config.toml
d_shared_expert = 0
routed_scale = 2.0
balance_loss = 0.0149
scale_expert_input = true
norm_place = "pre"
qk_norm = false
init_std_down = 0.0043
optimizer = "muon_variant"
lr = 0.00135
beta1 = 0.95
lr_head = 0.00443
warmup_steps = 200
final_lr_fraction = 0.1
train_tokens = 525900000
Below are experts of layer 6 (counted from 0) of a mixture-of-experts language model. Rows are named router (the router's row for the expert), gate (a neuron's input weights, with its number), up (a neuron's input weights, with its number) and show model dimensions 128-255. Each number is 50 + 12 x the weight over its row's rms, rounded and kept within 0 to 99.
Before each expert's rows: a language model's description of what the expert responds to. This comes from a sample of Wikipedia text that the model never trained on.

# expert 8
Prepositions after verbs or nouns, like of, by, with, against, plus heraldic terms and past-participle endings such as charged with, hit by, flattened.
router:46 52 59 59 41 44 30 28 52 51 37 46 60 39 50 56 53 55 56 66 45 49 45 49 54 77 39 48 44 56 09 52 61 39 49 38 47 52 29 45 56 55 39 43 72 47 46 38 62 55 38 49 59 57 42 59 58 45 57 37 64 24 51 54 49 57 37 44 45 32 59 47 50 57 61 53 66 59 20 49 47 41 52 60 45 45 66 61 52 58 57 49 63 40 41 47 50 46 48 56 38 36 69 50 54 35 55 54 43 42 62 51 60 58 55 53 68 48 41 32 33 26 51 61 67 53 53 31
gate0:72 43 48 43 28 41 48 49 44 69 42 68 68 51 54 46 61 47 48 47 51 30 53 53 59 21 44 67 51 38 32 32 36 58 58 36 54 44 46 49 38 51 37 39 35 65 47 49 50 60 47 36 58 51 72 58 62 55 59 58 38 42 45 35 48 46 52 69 56 45 74 48 29 45 54 64 65 31 52 66 60 46 54 51 39 48 54 52 46 69 26 47 73 39 60 57 44 52 50 39 26 13 26 52 43 47 53 53 42 66 41 55 34 53 51 20 43 57 49 46 56 43 57 60 63 49 48 42
up0:68 40 56 57 35 57 43 44 55 52 57 59 53 37 43 41 56 31 56 37 49 50 40 39 47 50 56 55 75 48 37 68 49 45 60 29 49 47 55 49 67 49 64 21 37 66 52 41 36 84 74 21 52 66 64 55 60 54 41 33 43 38 46 42 64 53 44 59 60 42 63 28 45 41 59 33 43 33 59 69 51 41 65 46 57 41 56 48 54 58 32 28 51 65 59 55 41 31 36 29 54 49 54 56 82 56 56 72 55 34 67 53 40 53 61 59 33 21 49 69 52 55 64 44 55 53 57 52
gate1:42 57 38 60 32 51 59 68 62 56 57 49 54 54 39 44 53 48 57 31 39 37 34 46 49 47 54 50 31 57 41 22 66 30 61 37 48 60 37 33 45 47 76 35 37 51 67 52 62 57 36 47 32 33 46 31 48 71 34 52 36 61 41 60 37 48 54 33 58 54 40 33 45 42 43 66 32 49 62 55 56 62 44 57 48 61 41 61 37 71 36 36 48 47 41 43 58 44 36 69 44 51 46 52 36 45 42 41 78 52 36 58 45 49 68 44 34 43 18 51 53 71 59 40 44 32 43 42
up1:61 49 56 28 50 58 39 51 49 43 62 63 60 56 40 54 47 43 39 46 88 54 50 62 46 44 47 51 64 37 63 56 58 50 34 42 46 50 34 48 47 35 37 43 64 28 45 42 50 55 51 28 46 45 63 40 39 71 64 66 34 37 44 53 38 50 47 60 15 49 45 29 48 40 78 52 60 36 35 37 53 35 51 47 41 63 48 59 37 42 62 50 61 32 33 51 67 49 41 55 49 17 46 46 46 47 51 61 52 52 69 65 54 64 54 35 30 35 70 54 64 45 30 29 35 66 56 34
gate2:46 41 50 34 54 29 56 68 59 55 82 49 30 45 29 46 51 60 51 47 56 28 52 42 42 45 69 56 26 35 57 41 47 41 54 55 29 50 31 34 52 66 22 56 41 59 68 74 45 42 38 38 50 51 49 55 46 42 46 71 53 44 38 50 75 42 60 47 44 67 49 44 54 43 51 68 55 69 80 39 61 40 56 64 35 51 46 47 44 43 38 43 51 63 33 58 50 41 62 40 28 48 46 60 52 77 50 60 55 54 41 28 47 54 64 43 52 36 40 53 34 29 56 58 55 50 35 37
up2:46 47 60 66 70 45 36 58 55 29 42 36 54 55 51 49 45 43 37 75 37 50 47 63 52 51 38 37 63 50 43 41 66 40 49 50 56 63 65 52 38 56 58 42 59 17 39 59 36 47 67 63 52 50 64 46 47 55 39 55 37 46 59 50 30 82 46 50 49 52 71 60 25 29 49 52 59 20 56 44 64 61 47 29 52 36 55 58 51 37 51 60 58 51 58 43 40 59 52 48 68 58 58 45 41 46 50 54 39 53 43 41 64 36 64 56 51 61 48 31 16 35 53 26 30 30 53 66

# expert 16
Finite verbs after a subject or to, such as was, is, became, plays, includes, worked, in biographical and descriptive sentences.
router:66 48 71 58 47 30 71 37 57 34 55 52 34 52 73 48 64 52 43 42 32 47 38 23 47 47 46 46 58 52 70 50 44 42 44 59 51 72 67 48 54 33 45 66 56 50 50 51 42 43 75 72 57 50 42 38 56 64 59 53 43 66 37 54 52 60 40 53 40 63 45 43 63 49 41 48 38 73 80 54 47 49 45 46 43 56 50 55 50 49 55 33 36 37 46 46 46 63 51 38 31 33 60 32 47 58 23 42 64 72 33 46 34 46 40 62 28 51 35 57 76 51 52 28 54 47 41 59
gate0:55 36 40 46 40 46 39 62 55 63 52 63 46 52 59 49 49 59 49 45 44 27 72 47 44 30 62 60 58 62 28 30 48 54 50 43 64 50 61 57 54 51 62 72 29 59 26 55 64 58 66 49 50 40 69 47 50 62 43 60 42 35 61 38 57 50 37 53 67 62 32 56 40 27 44 58 58 66 37 59 55 51 26 60 43 69 13 58 43 79 42 24 67 25 37 61 52 49 51 47 36 28 44 55 37 45 66 47 40 62 36 49 57 36 32 42 44 63 43 55 63 44 69 48 49 53 36 47
up0:57 38 47 66 33 53 20 48 48 56 55 62 44 56 47 37 62 22 42 32 18 29 62 48 54 47 57 45 56 74 50 44 59 48 55 43 50 52 54 63 76 53 67 39 15 61 48 48 31 75 75 28 53 56 51 70 60 54 49 37 45 53 42 16 63 62 45 41 55 48 47 39 57 29 54 29 39 54 45 70 50 55 51 48 51 43 41 34 41 71 38 33 54 59 52 67 34 47 42 37 49 44 57 57 76 52 45 73 46 36 54 57 52 45 59 52 46 45 30 61 33 51 72 67 48 54 35 38
gate1:44 60 47 54 33 48 50 44 40 57 39 57 54 81 48 53 44 51 53 45 37 34 55 34 64 34 54 57 42 53 53 21 63 29 52 51 54 77 33 36 52 60 59 35 48 52 55 46 50 74 56 52 40 50 41 27 54 44 59 22 42 43 17 75 48 56 49 32 66 44 50 45 55 44 41 61 42 55 42 38 44 52 44 65 61 45 36 55 26 65 41 26 48 40 46 58 62 56 41 58 38 46 43 42 36 47 43 39 66 71 61 47 26 32 56 45 39 39 42 41 44 67 43 50 51 35 48 42
up1:62 28 37 37 73 61 36 58 49 47 65 52 41 30 46 78 46 37 48 60 66 40 56 85 47 44 60 52 66 44 42 67 50 65 44 39 19 37 36 41 38 44 57 51 49 46 40 40 59 41 60 26 36 58 40 40 49 72 48 59 41 65 65 54 37 48 49 37 19 46 44 46 40 31 71 51 50 25 54 25 42 30 56 45 40 56 46 45 44 49 65 38 48 20 24 34 76 57 51 58 43 48 52 57 55 37 59 66 55 70 50 68 64 57 56 41 46 43 59 58 55 39 45 36 27 60 59 44
gate2:59 65 53 47 37 15 61 61 58 44 62 60 33 47 42 43 35 60 50 46 63 33 35 47 56 66 44 59 55 47 65 55 54 46 51 46 27 71 46 42 57 38 26 57 47 75 57 82 49 41 57 38 39 44 46 37 59 62 57 61 68 62 50 56 71 47 66 44 57 53 51 50 41 58 54 61 53 60 64 50 41 46 61 49 34 37 36 60 48 60 57 57 38 63 55 61 59 52 58 66 34 36 41 47 56 66 60 81 48 77 63 32 41 63 45 55 37 60 47 55 51 47 65 51 61 54 33 54
up2:50 44 40 41 64 56 66 62 64 35 55 44 54 47 48 54 24 41 52 52 56 53 48 60 46 40 38 38 58 64 50 62 56 62 61 54 39 43 67 41 56 50 52 38 67 35 46 66 42 44 77 47 63 57 60 70 59 63 28 42 34 42 54 55 33 72 65 41 51 48 82 48 32 43 52 64 34 25 25 30 53 55 52 23 49 32 54 50 52 31 43 51 58 56 64 54 34 66 57 46 78 41 66 38 51 58 61 55 60 47 68 61 46 36 56 62 51 42 57 59 24 36 46 34 31 51 41 59

# expert 11
Ordinary nouns and past participles in biographical or institutional prose, such as died, built, located, University, school, research, members.
router:59 53 60 76 57 42 73 46 48 28 56 53 52 40 55 59 36 61 56 41 46 56 54 43 49 50 38 64 68 68 60 42 58 20 32 42 52 32 51 63 42 40 65 65 46 49 66 47 56 59 72 50 50 51 52 35 65 76 53 55 57 68 43 45 49 64 81 33 70 65 61 37 59 37 49 49 47 64 71 57 49 52 49 46 32 50 53 48 33 50 41 63 49 34 46 30 45 47 40 49 59 41 36 55 59 58 46 19 35 47 45 58 59 48 53 45 29 37 32 49 49 68 56 29 49 42 48 42
gate0:63 43 55 60 31 56 56 47 51 55 60 91 59 46 54 62 40 57 48 52 41 28 55 43 47 31 40 66 33 45 38 39 58 51 28 56 52 37 48 69 43 49 37 49 52 74 55 51 53 29 67 50 53 52 61 55 61 65 43 53 40 45 69 29 37 49 47 60 65 53 67 72 47 38 48 69 58 44 41 52 49 54 43 54 60 56 45 58 52 77 28 43 69 46 66 56 44 31 40 37 32 24 44 51 37 52 54 49 48 58 43 53 65 31 49 23 51 46 39 40 40 52 77 54 54 66 31 44
up0:63 35 69 57 44 64 41 34 53 65 60 87 45 45 62 46 58 43 65 43 48 35 59 38 51 60 58 62 48 52 42 53 57 42 49 48 55 56 49 59 77 59 51 29 55 64 50 44 40 53 65 34 46 52 56 31 54 50 58 36 58 70 47 44 57 37 57 57 81 50 63 44 82 39 39 31 32 42 54 55 41 47 70 58 67 52 61 49 49 68 30 52 74 56 43 56 31 42 33 40 46 42 52 75 73 66 55 62 71 35 55 45 64 39 45 38 47 41 23 34 29 60 72 64 55 47 42 31
gate1:36 58 46 37 46 43 51 57 35 50 51 63 37 55 46 55 45 53 40 39 51 56 41 34 63 52 62 42 50 47 49 24 58 41 42 48 56 47 30 43 49 66 69 46 41 45 64 62 55 41 56 54 40 47 60 26 40 56 50 47 44 36 31 79 44 55 61 37 55 39 52 36 58 41 40 55 45 58 43 36 73 59 51 60 25 36 51 70 45 62 52 38 54 33 22 47 72 53 26 65 39 72 46 51 35 29 39 55 71 45 45 52 54 41 60 37 45 39 42 51 45 61 39 45 49 43 55 50
up1:63 39 47 35 53 49 35 70 71 40 61 60 43 56 44 42 49 33 61 71 63 50 48 60 53 53 46 59 66 64 42 57 38 50 47 49 46 37 25 25 41 44 46 62 70 40 41 27 47 56 59 36 41 57 64 41 47 60 69 53 42 59 49 46 23 52 44 48 36 55 26 26 29 50 70 47 63 18 26 51 55 21 66 54 57 63 51 49 34 44 44 32 55 31 40 50 53 54 35 45 54 38 50 48 69 37 47 57 63 48 53 58 39 60 43 57 44 41 44 45 41 43 25 45 33 58 57 57
gate2:49 50 47 51 38 21 64 71 55 51 69 65 53 67 50 45 51 68 52 46 38 33 53 40 58 60 47 68 42 52 50 33 37 49 47 43 45 58 37 38 47 69 37 50 61 69 53 63 25 51 38 38 38 64 71 42 58 55 45 62 55 51 44 57 85 39 63 50 46 42 71 45 41 60 48 46 59 57 66 55 52 33 68 64 36 47 47 56 62 47 41 35 56 58 33 66 50 48 45 50 39 36 42 57 57 60 50 49 36 68 49 63 55 50 50 35 58 47 47 67 38 43 56 60 66 74 45 29
up2:38 39 42 54 49 46 50 45 55 36 44 27 50 65 40 36 31 39 37 56 46 62 42 56 57 33 31 39 61 67 45 61 57 51 50 57 37 50 62 44 59 30 59 45 47 43 56 52 45 45 75 59 62 61 51 65 62 62 30 57 30 39 56 41 34 57 46 53 60 59 61 48 35 25 61 52 62 57 68 40 60 64 51 27 53 47 54 51 49 27 52 59 50 41 56 40 51 56 54 38 65 53 56 46 52 44 59 48 48 54 45 61 50 24 61 53 53 48 44 61 35 42 52 18 43 38 43 63